python train.py --n_experts=8 --d_expert=416 --balance_loss=0.00647 --balance_bias=false --n_groups=4 --tie_word_embeddings=true --learning_rate=0.000785 --max_seq_len=1024 --max_steps=4204 --dataset="wikipedia_en"
Below are experts of layer 5 (counted from 0) of a mixture-of-experts language model. Rows are named router (the router's row for the expert), up (a neuron's input weights, with its number), down (a neuron's output weights, with its number) and show model dimensions 320-383. Each number is 500 + 25 x the weight over its row's rms, rounded and kept within 0 to 999. Numbers have three digits each.
Before each expert's rows: "gets" lists some tokens that make up at least twice as much of what it gets as of all text; "comes before" lists some tokens at least twice as common just after its tokens as in all text. This comes from a sample of Wikipedia text that the model never trained on. Tokens count by the router's weight.

# expert 0
gets: ". ", "of ", "\n\n", "in ", "\n", "by "
comes before: "the ", "The ", "a ", "In ", "He ", "he "
router:456509519546514466525539472460482463530477488470530526544492530502509512493536471509500516485478475491516500501461460547513481518501487490493526527512495486536500499562485466511488499524503433
up5:474515492502495503447483499503507511488493534469462522541469554534497489551522478491528527477527483465459515530485462460518506506491507469509453483512505516494466486509511497517504462535516483
down5:478528533493490517505512511514449504543478491478506495510479505503522489524547494481526521501574476484544492461533507518497507491500483472470459441537494501446506521518475516503478454513481460
up6:471456457486532468471500472470557439519487489463507514502505447528519465460521484484520485527528474472510497499492493507495526517487439546560525488477462465472548542473516509475494518523485481
down6:524500529490529501480437499492542514487509518491465547512491461534485460519530471505458483493507520438504501496511482561461473519512511493522468523522485536481541516478459502550560492450449507
up7:509509491488531533485532543496508504543506510477543495521519449525529549495511493504491523481529498507531507501465531476516550515493510485519513493432487469504514548476525495486493473486537439
down7:474518517492513488457480543493466465497485480463478520504495504464462506478486509458470519503529498523523502511486492521517521519663527504466489478547476545503488493484482510526535525491527538
up8:526466490521504526542450525531501521502504480478453470503520529475472498482514549508535537443512488480516505506509497468494545486511474504498532507515538530474453477510550552481497505499517554
down8:476495499460483501498475477550520553514483533512465470510473503492524471489524484580523502492500478487481462537564499547508491476470527506520461514494536545475524496452451494522511516514512473
up9:520435514495525523494488507497525507497520485533500493488498483457467470520541482490478509467519515503544504484540499519496518473481506496511515511535531491521513498514497550462499472499511488
down9:489485500478471501517565452515522506454483512494507468487535551510474516534494490496513450481493521470482510461535561505504500486470492532463462495478491466546508506492470516474475479517541517
up10:504496531505468490441560512511484467461490487539484505492509505490508509534451489509526526516511496478544503512511509537461510551476530534487535484473489519496494533454524487509514469460493495
down10:495475441508483492477494497523499540510517529519493519501506480501499512500528494488511473491489519458523496506537480520447495473456483486515497504527483466494524515484492494538487479493469516
up11:515495493494486469538453524521453472539465465514477479523518495539471519528506496474481514472476482492464505548465509462511548514508469526521502494524489522499496496531526496494512471498504502
down11:500503515529500477541501501512540472493506514520506496498496533505467498513491510517521517540536430529570510495494483495442479468534482508491450485476491494466489500516462528491501512519482520
up12:488490504505547559475493484511539534483501502473490475515520522497507474471485472516494468502477524518513553490509475529531502508497450490495498519452530459504534527470546535503528494508500519
down12:548523506508499502496497444518453489468554511482536499456472463500531499511498465493537516503500470492542485490498477536496495484484487504524483476480484477495585476518528539508508498490461516
up13:503479512513480488517493464505506536516446483490496461494515477537546531530497559540494453483466496520447521507488499461468454526495527510513524485469518530511498486466522565508509481508501494
down13:524541536508528476484457545451464459482545502488470525515509488476517499482456492509488502505522518514469479467506535491526522554520509517474486503509498525468520516528455524524477487491501506
up14:479502486530492489518502537494520522521482454493500509527453468540474488545516487516489523519488505498513503486496523521539539536508478490503538452476501500509524510531481469525509471515482473
down14:458484514482466486575479521530491489519489514508458509526520541482502543513526588540486487507541520479478495497482502504474505516531494500492496468513505501528571490523518507512516447515484479
up15:510531489488523492540529512495460468492493482476514450525484513457510520524501516506472509483512462449467508520552512471499526474485503510506485537508503526469482450524528508496476537469498499
down15:501475481486514509524515457489475521488504498495515461526502499497521468540521488522524518560500492492458498510459484491561479476525484494547487458484483502482486515554521489500533473522486547

# expert 2
gets: "\n", ".", ")", "'", "s", ") "
comes before: "- ", ", ", "\n", "\n\n", ". ", ": "
router:477469478501501460509445523505487479503531537523515552457482508504509514513497522508476530530488483523473472505515481457460511495401498523514456530502496497487494466472502472483531529514502506
up5:481474503485493540506507490480498464516534504521526465520429477500553553534491493437478485494466532512500536508520514487528539560499518472517533493539509511494473524494529484484490509505540466
down5:486472518455509513461497509485528513549488450503448544499501509535517517465515466526546468524499527467526450458511515504515483483450483470477495538512510483492503459517517492502466490506479471
up6:486526469501511474525498509502431443483511472469470509514518501513530503454544499481488500523513506492551514499484492515475478471492477527471503487500494564474503501499522493495518506542543475
down6:543490525533507533459479534528472527507509542517510483472537463504531533469497491439523515511492487494473528488514487536510529500488458464505557535483493528490499473526530523472509508529498463
up7:516495450499484519534466505492499555493495501476529506513501467491490503471472508511458449514474488518507533507525526486523487489464504473494490481470498483494492485519526491543453484526498464
down7:563508530476529479496499555501484492497511536469500486496470491459492470486498531472494476479491473536496561520462470496498538499516523549491513488480432498501487507521464512514482515485488512
up8:516501524491497452508534547488489520529510451496426486490509497518464498566529478525503549468530464487486559470530508528533483494481517556468513480519520449491494535462490543514514440509459527
down8:510505459521512507499542519521543494492570483510463517506449525470476495512539519481474549469497493476565481466516517513487512488479490546506536483491478467502512450491515490500480465478503521
up9:477454481549559486518514498478481522474453490480525496508501478489506497553477525493479476473496544478484484540469502482476529502494493484530500539468484521487481490523477513534499491495502484
down9:550492503490518532514521494475490508496504537468532476508486505484454474502517495473481480486476486507479478511476484496529514480539489505514498449463496527491498472469485494504502532458446477
up10:540512472450469505464477501502516461538544504487451456452506526523523506448492448479475512528489512510449501479484523506545534519527525472501493488480517535516508492502482539516503525506475476
down10:532471478500508510494496502472542494502518446496499475476522494507529505530479500536500526511502451486455539482498498517502511497507511454497449517512502508483529487481475470434502521485489483
up11:514500488513495517482499529509472528502484520469484457494482516513522511487554513502448472492522504480500497553499534486519490498488505460483495491521507538499469508495468500513501513456476463
down11:476504514475510447503487496467534457511494487475547491498463468540503486564509520468532520518509471517483475467512503495495493516540492525501503473491506498524518513493463497490473515549473505
up12:477464490497510495498504536491483448500485521495528489464513506465499542519566507515508483459510472456480520515462520482538469501529485545482475473508508472534526482487474511501520512509524530
down12:541501493502513469493491491500457528509484516543465504516512511482492527475484500500507491528510452493514529473494492523502501509486514497459525475469506509496471476542471532546535458461499500
up13:482509460484515484463548557528494443481509526493512520514477487510460483501509485505468570538499467485519492475520535467502545472496503530498498511486505472548497549504510506465479520497515529
down13:518491576508505487478510488504482464519527470488503498491498495478488493461493572495498556474517484492530490454489525498527530508495468556523484467520549474503510477493480505458488460511490547
up14:555509513501541489459561484488511560501493484534483503506474508502499528450512520522492465550479437507478489499495533524489471489471495544516476562474491495544495515466494518519480519511486504
down14:530518522524517517479506546521489543488502525485522523457514545520503506497502483537541541482485520499474482507502549485490423497506492523530453473527523530490566471507477470478515523533489542
up15:455519479530525450484476543485481467530488527519485561481509462505515499517501499477482471513507508519514515498483501524524494515491469528489504489476475508456461481515469522548495495499492524
down15:477492508517485477544483489523493465499466469500495537494505477489459486519467486444477518540514512507485463448547506519474448443475526514525527499493471469454450481531457542504477512479523542

# expert 6
gets: "was ", "to ", "is ", "he ", "were ", "He "
comes before: "of ", "to ", "in ", ": ", "was ", "a "
router:508497476548527564478532515516493501512546499506469495533535481479474505508474487530479502487487488520518489475518541525551492510482532483463495469484492484475469525510497494492483487480531485
up5:442470493519514498446536512491463521522474459494531570505459501513449478531544472463479509492491468489500480512474473515500495548492524511502516486484470516514454484511487468525469492503533506
down5:501457503474528498488527504538497459436439517512495516469505524477519512521506521496505475525527487484499497517481539488483522529545477482538529492499489570481515456542491492501491495490489526
up6:501464463528505449524509533482532489506546515541474508482534526482475517458530510506544507486517471513490511539533520512488501537498556489485465467510498474485446508480529530546498479476472449
down6:530499510482493486506503497481472508492492517526535502501550538475473484495486467462505524477499508487506504536528515513512499540449469547482455488549542501521493468455505464501507477536511493
up7:535505465501487496551480525476476469517534465506483519511496488537515501467465523517489500533516481465514480445551470512494501524504464491505451525507507511502505495516526499536500463545496487
down7:459489458476480542504463535498512511521502519456470513508499474473481551506507527497483544518507504493483519525518452486536463495570513484497449516490499508480504489517529529535520485543510527
up8:470496482511513520527496471496482527503492498512471549522498525487547504480503465485449455507451499508490540469543490486520500470519503541523518520486462541507497530469517561498516511555487481
down8:511483531454524514479502502536462500502494544489513510467469477530498503513463531519522483505525562491492504498482489523493530479485492472466514489575535483477512494488500496518515500499472541
up9:490498467515524522494506504504469488520517502507471477512468492457489493483515496524508486496453533488486490515556536482466513524512468470490515514473477480543446508479505500474445530523477489
down9:474496517508477475482511478477555501489486489513481477469481469492494510506494518518523485534499515513527502456500528449487497486594519510469511517521503479544541494495522486544537429508499479
up10:493511494480534501494492491463495484493518463505490487490496528500513481490471454496501536518464460501456467514508528500512496502486520514511519526454496503513471527526474495497448541493514514
down10:480487522581547529450480471431473512472529495523472512512510518500491496488473528531464508503483492506493499530519493501522459479468512523557492512460511503492497456510505488488465525490451499
up11:509484497475517510482543491516565488454503481510520506476468526528485535533541492464515473530494451516514514499496528519513518537450441476454458505493509491558508512471523503527509495492492536
down11:521491550471481469537545484463510539491501519537507463493487501531496496498532542486499526517490488500511493467527494470430488522477500519488512461478485555530504463509449488468508526482507508
up12:499500519528503469483487516522474526488541508510480495475515500491524482508547542513532491505522490514508499468510487512519455539532506500488530496501501462497506486474542486487507479517472483
down12:509502529535509496539475519530470488518528482513494478516499471489507507521504506495539532491509488523533462498515518515538538525439508491499514466518486499471542472481514532499540488475486481
up13:516524467461488493464485551494460506556492538472475479529456507487536477494533507514501487532506482484469531459541510513546477460455501482489500525499540501466507504463489523486511492524519463
down13:475467525489473510475478504473534495476447522485513484511468481509508504500537503505448488497491505531461481482476495509532483486502515459495490533478507471486480489492435505516525486558519499
up14:506524473521543481505494542485513448504465522509496537435450532489515510478490509484530499515560511490492527529481477480501509502487486496459465504483494502527481503468563446553512494496519501
down14:529461511483516494512484518483545445539504568517508488500484470482498464502476485488530499515470594485465525443515490488506491470495487489490498502485520472465536484489524415499520535471472529
up15:471462512501536521514498474519475455506485505525542491470509498497507492515533534488480494572489471509518479467497497458473528506478497521432476479507477431545523520483503486479510514498470531
down15:525498532506516473517586499541484523497515561481479501517488477479500508513509508505499497556463504477489498500454500515501458463500523470561479450521471492500473474471538484479515519499542482

# expert 4
gets: "and ", "of ", "s ", ") ", "\" ", "o "
comes before: "| ", "(", "and ", "|", "=", "– "
router:547488500494511490467508491475495480506454530458495533539479476500489502499468520510497475470519477476468547500516459473479512543538525475501550513489494537485489464454530506474529477488453523
up5:494490535520512513468474528487472484527484492461476511507457483473487485494528525456534509480483483486475482546535494468516537525465481501524453477525525473471535493487495517520525506469462506
down5:509547482516483519527493511510503482485478543521539484486509503511478503490502487476508473490502490492528494509494493458490482464507537468500494509466478512476520464491546539519520522521529523
up6:524471478481531482513497534487484475515536534514522486456489487535535478542510498458511524549480479492480495494517505477516471489461476514511481491509447499520484525472475554505479470540526495
down6:504500449516504485501502486489498478471517515492476467502484546441523475509472477497508497547483511524446497504480501489523509471530516491536477543490526478518471527490501519491503484499487456
up7:491533419496483490509541513469497519515465504471500501508499505512516502471474498470527532482518480503524508505531503489492530507493518518505540486525562497505522491490527493543461467451487486
down7:520488519490508525517491529550508514510452485529456460512509529492521549447490525491488525488484506479510465530496536511509539486471456497486532508500497521532458477524503482514475459556499502
up8:491476497499530467530491498539457470512517441504511492495535465519481493490510495475490481481495488475515542476513528453489508514487449502493459526480466510437463504500526501478459493524473494
down8:515430510487529524482489486449529502473513500447541500458474488503511493450531515529455513478523555516508503490536533495523497518504467487517512525519473508468498482458502486522520483544504465
up9:447459493550522504461511474535457530510498503511485493495502478497532522520523508496487448499498482470523521474463466501475499505507513482508503506468539494537466481521491538521513489474465501
down9:466491495492554533504479451521535518503494542495513506516500510454488534486488479526514504508494481513493521493520472450465511545540456491521491519487467532525524471495513525512480489483497467
up10:444519479500483491460497505522474511505474508452531505538515511550484514487513543484514498514489505526484495514503504515499517521480524480496474488482504479522481483509510516487532495481497497
down10:474447458503509482482485486557477513459508524530536471489478477492539538457478472502494458514478520453446472514498543487513477483493474520446502502480501503496499475534533475515462466496507500
up11:481511506511521506507525497502489473514522495483477497500428478455489545514466498496556520465537481523488462481456483480522545496466491444487527554444517507534475499505502472487517553470500540
down11:489483528540503542520479542540505545506524480523519517491445504495536469499455528515480501572556513491510518506518475504493472522497520491479512489517477488496482502477471525507492487502478517
up12:488482529477487480519506526490496506485491466491530500481510514444569503518477495461508516526498548472482519500502518501487528515493484556501500496511536459464507493503504525520487490492492438
down12:495485516531470517527532530502512498525523515474495493472545511477468519508492497480529522490489503486477526528508485490563522521499498492484507517474489486512521476463505526483487488547460542
up13:469473476509545502523512483519495508516479499513484489489488466533541518468499507496494490439507518512526493447540494484509505482518474468447457507529486501480461511506492521466514505473495522
down13:475539534509543480519529445504488550483476511486489521526507475496482519522487518506453504488479514509466487499483496515521530512545560465532549501492511515493517501473508529510539514500502510
up14:485468524504492497488481479501524474509495522492503474510452505536511509515491496535520471531457509520553486514457516516493510496475529484473550523537528480487478501531498465482467472483504501
down14:521553514527519518507510517477506514500513492502514460486484481551512485495529527534502475479510489503492496479482496496532503481477533508535530494494461474517495517499513506522483480503487519
up15:485514461483494470513533490532499500470520521548555456533481504538490508506486504497500530509477527488587542490482503523514467501522504459492521511507521521462530492500548486550478484519530460
down15:482503500539473539507516548497530466473489442490521469467502455504461526471482504513514496477522516524471505490468485483521494501490513470503500518483506470494509539513529517540475512543487511